Experts of a small language model: width 192.
Below are experts of layer 13 (counted from 0) of a mixture-of-experts language model. Rows are named router (the router's row for the expert), gate (a neuron's input weights, with its number), up (a neuron's input weights, with its number), down (a neuron's output weights, with its number) and show model dimensions 0-191. Each number is 500 + 50 x the weight over its row's rms, rounded and kept within 0 to 999. Numbers have three digits each.
Before each expert's rows: a language model's description of what the expert responds to. This comes from a sample of Wikipedia text that the model never trained on.

# expert 4
Description: Capital letters and digits inside acronyms, initials and codes, often in parentheses or lists, such as WOK, OMLT, KUF, CSDI.
router:576466519548443553504530530530515471539427489557503569439429425517466477512460448487515435506455447472480577493483490495482414513558560477488461359495507512467463543522515599421462471536522520453455553427523483494602468497522501491521437442440458411458530475494468387466355463451449457502458468589521457503443587554529554480518462382493417517465427432531517573473394563572473475500514480405597486528527474488513548462495478505500539533398482440430522472464432568476462482484495421512504468486502379411422469499512409470366449467482531565484449512507494456507515476509414468415
gate1:501541540486592523520471480461492518524457465615487439482425418513562500502504533482482477476489547467457455463525572536546554442395539491436549489566486506515466517499425523465530427465588476535464556415554494553555386577581447543521533485452553513515537543537464627463403444487479477506367508417594424487523584527576545491522469440518597465437524556468422484523513544453515488608449555483497499421499472436526565517448491600528465455436512578476418538499485444482573507446523483535474441469490456576544440522493500533551422571502674504438487499499482533524431493497475446537
up1:450471499428528500524492540430513504534480560524492458454563473530523496459522512461493502569540525491582561550435493558402473504527406444537481447450510468496521525416402545550472574505498548610479494498504507434444448508507500478486543492503446528376487485547517524562480497475459559443479609397439490557395518503537520447458436588625504488463513545574543560600508591408553628587519529542547486521422463544422602497426533453528501569450536507460479458442527542539452517410407483560457548460500556485499441438509434433469477506602433545567446465468491548518559495438530482524
down1:386491514428532526501504495584453528518498437525442423485412512410506447431585494520439549588458573583483510574443516420553595569494494434465534601525494457524406462393461488530488443600511520430472462508567502512477456495532406397566474581538499453480537590466523557463566504491525493496432486509521488492396542551563493465484479527447481422493517554535573461538491498528461518521431482495537532532543525486513448521509475544571479461556428433451544397498481454478462502465500565484493398525514460579523552435596477485483554484548549524454416487573590463484599460550591461582

# expert 44
Description: Job and kinship nouns describing people, such as politician, actress, President, Minister, son, father, often in birth lists and biographies.
router:501489469492446490334440510568472450559475544496524469510461512539489485489426501556475473579522574470531532443467459469462472439529495575451475451539446538470466521553427562550457485496491571451481501406482554591489455531502414565431463542478404459410526377449515529518527478447531475474483432561458441442420642499505511531540536463475515541457440427551490511558480537530465477505514554428529543588511456505535456504491492524504546489372534518450501450451499534494460452364533505520506521539587405392495420497483495436497467462482441523583412498468469439374513470397418514528
gate0:466452493439489600447573528502465507443526506497461504530455536532512527534441522479593399532536468482531440511569557419368435414485417477547609499492519560538551563503490469604543472487509498509566500439542564468571554438405410485526460447509494444469478402573485441559561405488413500494455476524539389458476526572430525464464514548558492566488500580396538450494550413475459502513521572501483517456476564474530542491570462472519528452527502408451562464455479553535507492570496467467548512510534504508547474579497609546451461455571536595444502505599530537399487445445544545528
up0:515521509512425574566458515497443470565511475497504491551439405529433474568522457523450515435531495463473432592528402481497512502532595506545540494521581491527595415428551523545471530560451505517471427464467471542502422584448519467444623542460449425513457527507571559515524538518541524571537433499561370539456405445532541569529465490509499471472555446480537506522478503466576477449487510487568512562430429465486518616451469569463464463508525397392479480471536493425446613536482551536464576507532555527470360455419540532511494532508521437454522560531448599498545538572466479443
down0:477488537482540601537567518563531575488517537529535538519611482559367494596560463541575462532508517461471440559534457495523579569490455522504522481420584463532543473519462517510554455544543472454495487486469527422479498468472495516413447417505555618485492502449422502519437489476481495452517392480466568567480573606455508529477421530491473497572504495440532440456499469442499526417484557531544525576519484506442480442525518432468556494546480546597507500453551397466432534566446518489549432555540550489538650530466474524469542467489521429421596495575501439551558492518525344436

# expert 62
Description: Prepositions following verbs or nouns of motion and membership, such as came into, moved to, student at, owned by, fired on.
router:538397436518451534450467488527467389536451502527489528481478522485494402433469436539500406508459491515408518518436465470521400526439550514496527323484477462512416530505574578516432505462489478540478532539466466469575519458475504646515543430490436518443481479481479453424474427566470537454439457553468529528545453558446555474597562424525472544525482519497490460482484550568553441569440574488520421604540483478504534468495466492408534499471489483474461544528353517507421510441487464496463476468547451480376403534522466512418512418495520472494434534526530465430471513451410478422
gate2:490493465501489528536493495471514576471530402540455457423472499489514505561533511544561519491459514551509546409568509592413518560515514579512418502500615519504518573399515449506503406461560445377563502487482466513559477565517550457465510493489473587542504477530499515524410468543525516548461468536435441494540540446521501413464516519558543504483561531491574447452478565520520475387438597489566546493599528601554461421457499538491487514464504509411363600552382493433636564557548484441542418499489450522443481486467564529464496469493439572486470569402469477481506477427470493519
up2:554504491407537616476549468560493458443457472415501480412466522618555505561478479507495507509537514496550484522546538553530527420532467465537483548506540400404481393551461539610429417505513487499590449468503513621527549502510513525496458612545568539426535453503469613488461490444539500482496501499554396554521533526518529528539494580496586416543489536479405486523438457524490438479518571541495458463475500455575473536529442560537387419501476530465469542531390523532422607523445474482505592436420433509474565541462447473423532539546510494509419461493491571524491481511515445425
down2:450521505549450474606556597493483550474587495560453508418502548563534488432491409557566474548463589596463483401463524447518481496432512550483507497482481423459461495516527519531460534546539451595485449503382501588476515498597496544451508502525364431548559530548437483560486474487452582517451560529512503507454461500454541473469540545527464599397464485433548491515508476468505474508507538476534400514512432461427495371466482438401531457534555562524464436507441533527493466414455553477478442529533501512481407525485558449434487431556459532484461534497497488561461413570577438372

# expert 28
Description: Inner pieces of rare or foreign words and names, such as Eisteddfod, Portstewart, CRICOS, plus single digits in numbers and dates.
router:581405493567436543371489603470469456547509434538520481421494443484536521498504482541465443496483491527521476429474478479492383467475500486472534429547449427503484547505462536492464453522481493582412477469474485537510504541426394479472492500417478534473525455449454328434508474542454475518516455557508466464426623542415543599529453446545568520459476445456481452475474486596562421521515507466603473590551516453477533434475521466477555479380413426440530477518534505463463513427518470505467520510465434501448444470548532484425507439483584528544486477436583425377453515467454490523
gate2:520458463537473481521525398552470481538503418519498530459440415521519594592567438501549455446596545537624512438522491541526427496570557451467552489571482468451429562441502513514411517570505509468533494574560479467431526540562417513520501471502471443563445448477550471388542585507548441449521543542432489440414526482554563595553409423482530558489515403526521490639484554515498542443500508521536483499514498562529496509491472472473553480424527462542570497442503586443520564381594472472515504521465438431458504491496557530518531477433539524569489447493449558477550445486471366443
up2:512507485471547484541570553563491496518521530511449459497438558508488527484412470536512447579473452529436494465599543457474552486483520510530483483509508580434526417565519564517476480481521573464500547491562494476483487471533572471526627502515553483441476461615522466545540482507506462526506408434544478440508549466509485475462485514406503370535508404458513655502496541574451465469472540551498571519490496556559534493378530415569566498506447473374488546543536456443559429500521526492463533377540519433494497530504459585544341553401449522441621498543491537466485488450537404500
down2:480545548442460436507457479563513434462485492502421429438475549420536484442528483470533612552409524524470465611458503551530571530541512551553445596521506558514495452551565554492524505500509497452545515486531549532537564536415457394414508474524472551621436456434466568509446530486546525478495577521479474494557479622496522526530486480476483403403518541560447487466428517495605473570481467520463501538515548478458439448503604580516475455523509502447501472494437521593478437558388498411472473573614456506440495512491457465369545451443469469520540518528554481576450470511519483621

# expert 34
Description: Units and number pieces in statistics and tables, such as km, mi, metres, %, MPC, JPL, plus word endings like Stavropol.
router:568467398496461464455535460510438470543417505515517491460428498407494465480517438502420470548538507432480469575452496454525497391520517463458409421469433459538469558613551496558423465582488492542499551488445473526567439470448391555458512514415498488387492441496503429499543503506463519466495482520594469605496576422413564505534461403464556510511486509508451487535425506539510534476479456490557448671502445500442464517511477486532535476355517566427467522474518431524499502474529423548465452503509445454386510528486500478501458508562499452468400436489553449431524458451407538468
gate0:523535530420486417552422457627515412509384518477452627550486535455481535479507549471530503448485576424480585514439525459519532404564534473466438518535475559461455556515423524569512400497526504513452537464450547497537471471540550543449484468479496540424485500465556505609519574425510434497443538583461510572437518434440500570572534395490514584533427525559436478442481549500510453462536518437540498455486538584485492529563528463483567539385570459467473456541522469505514516573519424516557445553587581537478511515494478510484465472551545581478538505486542370511468517493373505442
up0:439527575499484533505548492476545495548619424583485408496443505537475479471546504526569548430520454465553599457429582575433513517530453586543470504475555604524469486481506554486491548460555530545502510499537558524536451443487525480437484434440518547461410581415512474484475502527420496473568459542550495454415615533507590544494479600504436432441440488448440533494546499547449509427462441508465400505563400568574478480553506464468606545572522453508509417592466488505442454484425468529478559518537510507573480514510486456430532425481519516476489417441433454523415574531572582458
down0:528509587457408572477614512559380467461511508530491480535624493539581469550505543599555598527486430500472449463503511513452528561475459448473485428453470460487620408489582542432572475522428548464466541463544469468561458500484552426448506456640558476460552414477527617479510518480522437473471491507535447458503507516556455500433525572474443455584442520522554464530565469500534575458562476448510475508518470452505483538406425516414537495486416523545499532515418525523510556577500458487575568465542561454529508439531425538530514537528533409444467573536572419498529474500526565463

# expert 39
Description: Commas, bars and "by" that introduce or separate people's names, plus relation and role nouns such as brother, wife, founder, officials, Colonel, Sir.
router:561457431484456439421430509534481475486499553483527516464411544478473510461443422537477457511510570435496498511488490464525458473549523515457433392509401474455440590522535551547492486586496546436508475475492507557496470425551437589475559558441439534417570416465496452459492510509409432512388459593415535447464635508486573518625519513485430577470460453552518544503419544577527496534530426430511521580534485543574533437505483494523539528480467439436535510513537547577476459394573516534482512492514502404487444530441454470448499500442453491532406504463511454426566435462392521465
gate0:457455445536464550419524495543430531509532554598540538483448494467505478575480524465498471555490570440513611514552509539573591541464508455507570466484506468521469492621412540416475410490599509541536519559484510461488478470551503510456507487466489424433511547495505547387497478543426571550404520492512494479511523535505497462466467487455479511519500463439499434571512565473566568462532446497398491425442423618560470372476531540527457486462542417498540417497529535611444585590570527486534554455586455508411553487502514547477400420422486445468543451552495520470615494542520492458
up0:456520580538469573481517459473481601518583447417577493488461513498502496501493538560473400579501542442460588550495573591442573471466420445455472492543445543456441601482461553412512375535575477515519469503584529451511483434588566532498525382501500501534437576428427516481542436438439487501451547577479586430437503509535487517602488497467409457491354540517469417540519457444500560500561455572494524416540516483511514486506504529534427566472541432483487494551569503490513549547458588505457565488485525613557527507511528491473487483426487445488420492464489444514574500492474559524
down0:497503478568509543524559527480482393460556484430546425607494481506542518456499517539566520420540548534567586464435501482545555454506498512517415572521549425474549577434496496504497482570491611543459416532555540502457442425439470505526452451537477544461469570470434506500392504517552585504452473447595530435503475465557404511473487472472551524447479539476547491526534455501513597624463461573443514504511568521638522521566522444440534446469562555503572505478510494464483573514467526537449488492459481494565474576568525584429479614602408542504577547393437508561501511491503566501

# expert 50
Description: Pipes and semicolons between numbers in election and demographic tables, percent-with-semicolon tokens, and census terms like Density, aged, income.
router:536441501505420498424462513568420472521472485429507533470503558443411450462485525596445485471467512464546557452471448482457442534512510518438477416541394465527398550536494555550391509536471488615519458404528514485590438494557397524529534482477446557474472486493543480473423509481470405511553514484541444525471587469445513522568478434464541498510479462550488530544461465571477393475457539488570466694546498436563485535494459487468486521473428433517463446475461497486451447432489481519449507443556470522398395512416509495395502478504581531505479485478495534367485532514386493510
gate0:537335495500446501512497524528451518530475589487448435526490505488619519539515551550528463461476516555500490541501467555508507542582411497493490495521455473485385603335550504545517465487500496484434590393511433478510441591574463529462498509445540495529568512472572543532563515436482428547469418490531553578482538436441517439464598518509450522377398447551552512546475539515414439515441462481524532572443538516525544533522520437519448515478566568459590600419567483503508446474507554461525449487393502543428456527512458467470472486538483551594483517516562543501499501479450469563
up0:543435496548479465514529555482562555555525452461557491486542553488458506436511570503481602601562438562494523514422482417438515551540540496456475553610501484439443578468562530508466464471512423576479597552385543500526534416557508508509493446509533445499591596453495499503490533447397506508517434555535542510461483438524361452444466498474516435485491475481486596457492474497488428497464567527560512525519508478630524544541480446510511526466519492450455463433531470560471461630520471533377443479420538447517498533446410521485590523448403480550497430551419540498609483543477498549
down0:523628505518547499441465491464604546483556567430558487554479447535506520441444450502524461455455476492507457487511463416576536439540457477498539504499389518484427510524475579494491492535413462525508504504434463600483541492516525490437467508501521480557488549549495451568480487548529444538520491508534473557462512542509545482549453495457447508491559443487529575550478506525438448507424512496468414454386570594594401440475551442446558499401454449490507477519582428385539580366425465548405464498447519491502615613495543571404507447500535494515507444625414498528502503525454479514

# expert 13
Description: Ends of place names and surnames, such as -wood, -ville, -ston, plus names like Richmond, Virginia, George.
router:508520447571398480364435535517398468524423524456540518445481480522553467478433498505498482526475545466536482485505450535578411517522618503487517447431482469541342437533468542541434527596469487527429531471523510581552438539490437519471523502429411491431530433516492450477516496451442499515465440545496443534507631481459516496545553445490478548466467517524453487555421460502596485551501551498491503573499481474518482404370470470505454477368433429504492464444500486516519421448483459472455468539596432432475407452483508477494492463486487487628404458449562451488494518470400511472
gate2:428457455532498569513503438557512543552415550485533459470461488479555578543375488479536518566463480526465532429495502497526503502560551450576503504583554565560528510411571519617569532479477484447549469477539571499501593373500505493472480527498492514459474412448503485493462569397454519406466473492566477420495543483493488576538550525487493564589503480526449479562520629408556489519525449520536540432617479572459459485438565567532523451521466475394481484486341480478459492494530474549417452556545467437600471471471520558446497417546455488502500390477504472538575471500512539474
up2:494458557525405532516449500512481512506444536472443524512492511448607460538479509496444512525573454414494471546532586469459391573491498634539572511524477492523483556449520463368605479501463508474495577519506474553408493541478517544424466617519505506430519577447494414456502469619488484523498443424494599392493504460534524590500507465608428467497464598554476569446503442456568528529478521450506465463431558443475525539460486541434445541535432480494495473451540516581529564421558450465552552443412384524570487471497479528465530502540596550560490443484557470490499495481580499511
down2:521533498437563418522567431418490480518474378438427506544495519495496466509506539523546531542510550514415474526431370536501578561471485443542441541445520486567462393595491530515428446490510468512461469499503565473502476441443430478495514478517471491544559470512512514555550572461493530537442478656555522522616514549433459453491592434512474550507466510518481457588506532469555501523518494500523503376425534533591488523497543445523512501544566528481521558453467474622306467509512443497542443577549625524489483524442429541543570490448420542532511545552462542485497508512537515463

# expert 19
Description: Spaces, dashes, slashes and symbols in tables and lists, usually before a year or score, as in "2007, 2009" or "6–2, 6–3".
router:519498422533464481434511481596459481567475482462560483523469523457541499481458501580464501554548513387475481479530446465499461450464494481456467333491487539491483513436527557499478506556472472585420509456449438492516529578487432566484549476482462509387483440481527529453417523494441519478534483550450447467509571540474460516504480449490563563525513458511564495540405454473470517470475460404614528673554445521491528424493446429523528535379518397495559513541540438553482479522477557580451568476536396471497454484417436509470433540487559500556512583505614523471478499511351464497
gate2:466462493531482486489590492575392501537561416442534544544414516465516460547502496548518611565422497443563504508479439433515518478462502463631520460462526587471483448540516445514527513522530523457529562520526509512609516462449533432410482526579531506457468421496460511521518464517471618513436461530480431525433620522546528467501538445423456585479547473435473509371474428535558556434440430512525558507576458527568470505484414453501490487533432557525486535572563471634475479516481517606517513485452411462522468494492447535574468466445594500490519557449489523600516446448427448536
up2:506587337472518544440445488442636479514622459522449479566482484539471430485456419509529437554428545628550471468517488613543481491550549443554512559441485462506476488453496535432457531429464512599403611538509505552507441487544528456438501492449457487503467481498463539466553546578520491520570412462481446372486450504471525552589581517515581485533575506501509512527541513474483438489460530445422468442494422519515493471456498582568411538502521479529481401515489542561538541499571503475462462499509459571560497498569440512484607488584479525517521487508423510531476418474476543443
down2:527490597543438589519475558462450582404533480575509536630520411496532423496462544598531514601522531538494549454512502581468556562438463494476435530484618490461464469423515450542494361561495533557536480573466585422545525440459542585477455479461456484498512506496616474455549483406468485453506484509510420503549461535557465515490557425533479470580518547486480512509558534497502530558549480587497512551556529483516502449473467514481520469467572569399495578495457603513507459585492509477474554471606501460515454505436470462496511567560490527538458458510489385528563565503426462395

# expert 16
Description: Commas, and, and closing quote-comma marks separating list items, especially instrument, genre and credit lists like painting, sculpture or producer, arranger.
router:538424384594514469445429553542456459556411519494495490474456512497491510494526361522543453454583463456456551482488420495564431455487443528451523419524480472496442537483515535556437513621443463463394484436480525475551528491573399578505536452472464501431544430477579431468476456525457488499470481467492453509461561518372462487504465501570483524460519423508426518497393490525537492530469483439631468636524475603490532441504484459584472593521482398481505480493541500497402502504519495499500511492503392418510382563478530554458512492531491485543520504448524487477548530486413429457
gate0:592423451460563487542505505520447625446386445407515406599484433582521498551482508536514457546510481481501455483525572504461474492492511531511551495413547466519441438559531491601462489476528498437424620572508516537449487532526448555590538560517483466413446488481477466556507533461498502547540431424516494442485511437477603528606525389596494545388425501532559493479550441480453480473494552539567545505581450470520491521502551504508472530445468524520521496437508535567408632515469510490434529441431529521569570480480454496561544532459576376501511473434501488491486528514459513410
up0:380515408471450496497458434558340495539469455437414549468482512535520470563448606529520510516526477599508517466522478525486498605439475501539479465548506497562527479532515512553493427504551539416442594508511517333448482489537419478457479466573542461496371554461455500526502522487421529530396586451578537480425537482498487478535479550506526494491492523476503528504576461473591526606488416472535469509484507437508441574523538540422576475501474458450444491543588494485518542523492486671482478505480517552523573510461524508547408517467436485590499555563576538530509492537474448469
down0:517554518568549505605453560429583465538549452510521530508482536458522630497448608369542487469457476530516572461549415559511468497497472549436493508488485554525521543484541512507508505487610570470545480514554494485465467508487542478441528481523482574575548533494543419497414548503543549468549425592599478546519454528485569456509470535563487432489470527486479546498494616621577453512501517418600477497553530567485506466577436547509461427509572646489481468424538483469460495509455573551532457457428566607475521502462381562471443480418464469530510571487503492516527437564462460477

# expert 24
Description: Verbs and participles following was, is, be, such as been, being, invited, able, considered, mostly in biographical prose.
router:524511419539447466436437589519484441584495521513530531480493559459498483461373504483475427508498516425527570560453478504531427491529506579463352402589507468490493607513549509572452486561503563562513471438477542531602438487515417521398442447472452504436604443510517462521418405473531549532395458596519424477567544481449504492517473493464548572520489502537515494503450482472561496494523534435537535550541486501492466391545445487462518501498473444501455508405430479483425539425535487453520487433543461525442355455472494474524562474538496573531490479515555433389550497511426460452
gate1:508487558504494581498506525451549413528490437460431533499527450456468466537548468578439519521462542374460472535536553389490509516478579463568460475502543431516546471569537548494473462544411447565458445393505536455486449471507427450471462502538465563497458436520502510418490520485500554589453557546548467584553514495486516507567520478581529546461481436444439358551489520479449415473579494484546461502425430554436476506491537499546549454504526457469611523496589552533364570468593533521422583596523474523529491495531443479526523512421601525484471502581551552424493526441513532600
up1:498492491539535556463527490496495497517592471456449439479463498432461526552484542396454514519549400451517499529507585428561563589510442576586385578468574443448588444507497547495532470536400507583509511500545539530482473496548440525525447429520405577466509423525513487455529381463583512506522573564556461477500499467545463457541457515529479438478501479470460406518540529506451448463533486530431443443482404392515464506573439442471565548501485528439544516502471522524507578477561455482449532566531517629592506529571525480535518599409512559468510504446533532516425429462512454630
down1:481496507460513569536568458478520553441403486505499453546570477483460516517514474498511544541545473472500413448539573505522526514378419453444469469480520535568482346511461598467510542513429416524428474539408540457470527481485559502563576354483552548494451413569607558532452539477522461555432559475541484500489515502471523593529444474500459465577436415492482582538467479492542584585360530561431534429508501568456442545513436447553505422562509469560579481566451561526483440542446492551499547510543470475588567426469496539478521467503563545470558545470518487489495496440554525481

# expert 60
Description: Pipe separators in table rows and colons after labels, such as Clade:, BBFC:, Scotland:, plus arrows and semicolons.
router:658488452503441499455459487546543454472451506467485513429520551466492485484384458497434488536540493423506552469443478453574446428515510496475452432465523473421461546535503592586385509502443513515491496464470437583516521495508427600532522425454392473454486458470472490505512496524491538561481467507538502549414620538391595455499563463501541526500491471480544560501449502505559493563498452442573515796536492578462525421545451474536538494466537497423500454491453489533453476449542473522473532479505440468455407462451438495477480467519513478486489509499553505492532493496469467482
gate1:555461499471513551471441489538444450424529485461516510482513559456422487566523455489581487550453449447447540425540468477499462524492523490545540470498553477557525440475569513536432532503502548386548529512507506471504462453478482578502415594485566454497559427405473436511405491530534541534482470413508473507508535536494546529501531340491502534566538545466632480497498582561596522455612572456499468548403535472457476439429402525437524423496424512509546517514584509492600567576458481512516471401511435362481506528557491534461489544617595496454504506538500445484559562451528518540
up1:438497528462492434494577473467593500572545480502424516536447492550535499517571503563502539523488578590560589542460543463531543481490585485578546448486481472507498427497423495501497595561552487486438447481552482575514414463436490498387426541593502629476470514543490633528534557508572410418539484546474477508498437452519526458552436520483447485500535558510497505507499480416515463491421511449492473488521516435492542535522489523536483534420438416548493467519449554456533401465423537446529487551496679582434516529519498495562364551535533429458466414493421429479482455534504492486
down1:485439540503430488514522590512567502511438572513489471479453458515482516379517576601467509490487470416481512552510576527506539571455540481483478540545488612530518556532540608522519455527487541445411469546542501599541558481498483478521496442477529484449505566388474508468486510366517449424527491496442566491577603482483441522532443520590527569511438432497509474447586467487448483456438504507479510402524502445492569485433413422497439502442436496472525444521569434413465501505557479481583568512509448502434430480382564412488425505507465417466511591466556512594420499548499554461

# expert 29
Description: Prepositions opening a time or place phrase, mostly in, of, during, from, within, often starting a sentence like "In March 2017".
router:506413481548395518395462600505563459531529522505455506543483490438432441460518432485415492477472470382504505532513519478546439465438482470465509442491408542514481486508544542548455540487506553525438427471461464530508538568441437574501509486475408474414577463499566481432456511576437480443491385550491539530522499503481446487547563426547482556508435451490561495470453454528536423545442581500466458606548482571568421441504512462451511501411517476471388493492441483492458518424456534504515499509510509473426465491484425505466553443438542479455475570449545473400412541436348436389
gate0:468461419573543586416521515508494510539581459498536459503512441501543572613523530405455390462529427464511529511502507473494434497403514544429506414535422555497454444507438490445585500458581538576530495465523408603537544491513501455585549499557458402551358600533573523376391476576458457534514434474494470453541512589556507476494516434471517547534526468516517530495528453465515579457494540588454471535557553508496551463518478485536476463510473514523566589477540457506555427508443572571475457575429466506484492497488467555458553450470465545438488436510569424483475557478537558478
up0:550504456548582504459479498467454538506597586480492553570499533494475441455505457466438399418509491546411463501480583611432521523520426548584525498462436469464497527503489479445450450498476534485564460485431417460521488521438473521444435636537531450490523445532473453442497492492447500522534476478575513523469416500542560489451532346472499433504507598570449461547513555497573573615474593477557509532548520380502628461485400475530510528521461497558469477514532520574456524550498456568461442572533572475459486535420549439517583479429504538508536610515515520457518510510475411511
down0:481484415557525526480539405582409513512456554476448495509450486472552533529518557461446407456518359468527537497584559552550467439432482518513512458517588492492459466450511518532509448399513454487540548564509439458487456473495518570468484471541531531500524544407564524440438533514429480482520530470538542496492440506522416443456460560522547519559480524448507468564509484516569482420483582438534465453459400499518465523462435443423453539489482473422515562462540451422522494599436488515495574590582469529515484476517456553483500619586451505553527553454374474492409427625604590461

# expert 3
Description: Main verbs and particles right after was, were, to or a table bar, especially shipwreck lists like "The ship ran aground"; also taken, opened, laid, table dashes.
router:568502475543477546400513533600430386527454531515523524511468480490470451483470487507496443489542447434462546495514573436553457463497492531493420395487563460493482502563523511528455516539464427560483485491437455553555435455410388496498527482498435512505505435470565490422462483488462487501506469513415451415550481494359492497500472462554539523451481349489554485430427521595517371538496546488537432607504466532559541393503451486489559460459467425525469522491459499544431497457449511522580525536465446513387498497532533462455602478497533553546425522535505489401532467518355433463
gate1:468525482546541601467473561470421537471475499474505570452551550469470486595507581451512449440519429555531471408435534524452457560431422519470535480533534477470479545497543473517601437525508478466530570534521491464467500574516524480522471475529462486437568444563537512374546501542444465477567450587456403538502477523450521376507499522486531467476540490502626507498542432592499516600511547530497519525534479532588481399568522407467562452437475508607403527504497376515575514503558569527526472469399502579545489488467480515556542404500576494498390485552453473442552483465434424510
up1:522573402512450490618570526469472589531517479554441543575466383488515470505532484561421451479439468515461456522539501470584523512538586505500461481523513477486448531526624537546473493496381483450448404551495463441518457517534376519484540469466501457500441531507523475563506599521507546522442601487441518523539459429510519572520466555463478416473452511452488466504535508507625513553485506447489561475560481475508461550618489486519471444534432598488543510455480372517452542526535516481469502539463500441567592403475469552495395394493525605494525569446470454490529510606548441496
down1:541509465513517543483460544370534600630510444562491511484520483479470578526395443483557493450480500576532397464468536540475482461417512495534487539420511495570517461493562493522491389368450477539507537598530512431493559544531505495518576537473542541483460471499518496507445422584503485452540532404434543508465482524445541500559410488566568486554468562439425454407474507437529562487546457454450423548484555521545593500453510525600468495501482469493478568477561524534422563512548576588408503510592551535472551551453577521532470518567579605554507539545514485471489472435519447455

# expert 17
Description: Pronouns and subject nouns placed right before a verb, such as he, they, she, the ship, the university, the drug.
router:498513480485473512457502496587476460531436465453538511450481525471423518506434485455448469518531537454497494507482457575551473462534586539427465362531400432528433508527533486508486501537478516500439441486437525562543488445458413537497496514476420455443460433468500497487488548445522406526492378591505522468550655547459535576493417475480467541484515430446494458511458550564525484559540487377591503590590473496515559379480441519520504510451416478441523528442378547537458475448523487543533504560526407407441383472392498501502488449442493467546410479552526472422526454486471475472
gate0:568412496495402513419438479566447534502512573563510560583458553476507493485534469584484535587559589471583543521536602497511541532398493464514519473491504478488442500504573496561503400536461543462563481518425473466486593520460542539478461501520408493539447493397475541564397544413528517498548475511481541483542546487432428542468462474508442503523509378501483431437505500546444536468456492492611454567593583452468559551505480493513636521450468510445589539545477492508518457434596491518460510469497528503344476528541527488465407516419520515397461431567516528445526472505520519495
up0:502468604514483524527447467457530456530554574481457535503404497498472504558488499540512439380542482554513548511564452397456475434550492522456479526435525572484537420483495541491451503509538492500415419508593471546500379549465460541511534498473520545472453451510458454509538533509549474423532518480636477570499446507467560410554572440494528576468488528436471579544469545489560575516506509488496425544422421483514509480358549501562491504516482596463465435541452424461427562538383545514459507480515500498377454500510443466462538548502611541616548522524591602541541508557492504449
down0:548470466490446443514479501449430518427534493568523548457522528497488422513469505518588597523619506480506506501414541551469571517503475493505554520430518506516468527588537502504521429445465436406580464566475538518509551506461491499545518552628505523581476456473523561482423455468442506494488501505484430440609531486498445589470457598412462547410482506470480419512488623627475509459383464465475470577495472515553431419422455445521598417486452498467512556488566440536499499499501532462427497495497491499397463452500484537408470498505568502488483477532465585472441511571351535436

# expert 25
Description: Subject pronouns and relative words before a verb, such as he, she, they, it, which; especially "who were 65 years" in census text.
router:503502494512453450415442504517439509596529506519537504484503558415515470500503423508410489495531535451480536509523506471554452511518556549514439458511374526499405466541514539483477505553489542590443449453478480542532509458445423551548473563493458477422509468467471522477424579462538511510472403523542526530542597548458539554472434522481510530492450372511411460566407553604559538471502495385591460608623501509537545480493472519527523491424464526414499557472489463563415454455526480534498476499545391446470417428375510445491455471509428443476508542522513464366532491456417446456
gate0:481456503510534483471545527504463551596418513471461475521524586377455527535540510548490554486590474442536596513481500577502464538530551513457440496503463476524450496480437467476485507487483480501425400510527488407476523507531420492552440474555477403457482509529502489477334527410544537459523412523577468485559482554524523587493547531512497503569553475474466479532485550557688575516463519393549477506540484431417452587433483563492471493487523389549515505591466414551458512429539566490515499556471503450512416573428492449547426528525453427524472589500543477563539561539528480568
up0:531558505553546457522503477484466497492639405440472529471417474513544475512527562541439416470528521533505501499550476436556555456520531444483520473506479558436410443528482486495549562523503518518477486460562463518598625530464484476526391603557551510492552461493525523471487495439552587463489462472543521521503523547503472505476443418490471532551426482603456533513501579486506483546510414486548516439582420491480455552491434426478478534514557441416532545671573530494522520483584480485522533475516430475481541524405529435494393560604456466424394577393453514497450472420494521578
down0:496442433503464488599466467450501510552447543614510455522570456508438546530535557529503546574541517514467556501487573497459525622438432541534547517551612549609467612561585426525458487447505601537443494580527468529507470498478486501470514533466501569487472546503494513477518399471538498538495578550476501476417435493440570526455580529546625479430506500479459481498395453469468470473460535562504535479456586434539492457512597504494513426473435541574440430503511520502473477525543496564534403469486504461616523476550567579447485442521366494491464507521501396541431515569519490428

# expert 46
Description: Bare space tokens after table pipes, before numbers in results and ratings tables, plus opening quotes and apostrophes.
router:501451480463429455453485530575437485633445554494488514359505521497529465477543525391448422494578469452407519546533496508529418460476495500470458381519471514462419600553539548514484506560525437557441567455483443471583488506531451476501560466474443479469511469554470472445501434502545470544459467501452520532482508503532537492518400433481500525565455458513564476532343480475496447531474491416497471651557502521452481477499439444470527465409509449430510502447530513523508468483525464536525526412529490441459437477372415516499429550416505498532421484520539497501489457526317496473
gate0:433510473482497533466548498417458474485527422517381503497642510531594461343562521575497551523551511457498459480493513557479461431573546488434565588455489517455433442564503477463486562512455474586451469523461498434514443607578478526499515455503549501562570402495483506487562510455466547449534458532509503438595500485520591373520521419488512561498436490561502591523475533521543452465536529583454401493533464536537437445511422549596531499490532450464487450545512518594471455439496490639484502509505511515477479501514488496478496500360604531506530528561503494528491414508458463439
up0:507454512582517434472553421633567430493448589516588576546443497520458533531373534429530461524524518555522507603445509488496451512510506453527452504466543415576512540501489614526443451440540496494390563446523486496583517422435524544492450531571494478487437432496479455561493533558514466599421548445462464547430538668469534482512553465552506506504481444540457492491512507509476523558525466461452503455435418546531513456414517501476444511448490464485475465525454455550474518464536467636532504548453493535487500518479640516404489455567461476459533484443438532555430551528547583484
down0:533463573606504537515460516513456489532494617461498426533566469559538538495439549509555473514572516644481398547497489522509423418482461507533447450511516499562489569524501496429507534456518408462574542483488516513452553481408472522463538488519498439596403419529468543455525401493542507573468462534436461496571486443493572501478504480503506553456587511574495581481495429519430477506431532484484485513460457629499518499511444567448531547499494573470459440468468527422545373399446535539479464504426569521526485639439418465651533506517532476507584547529493493540504435485509494466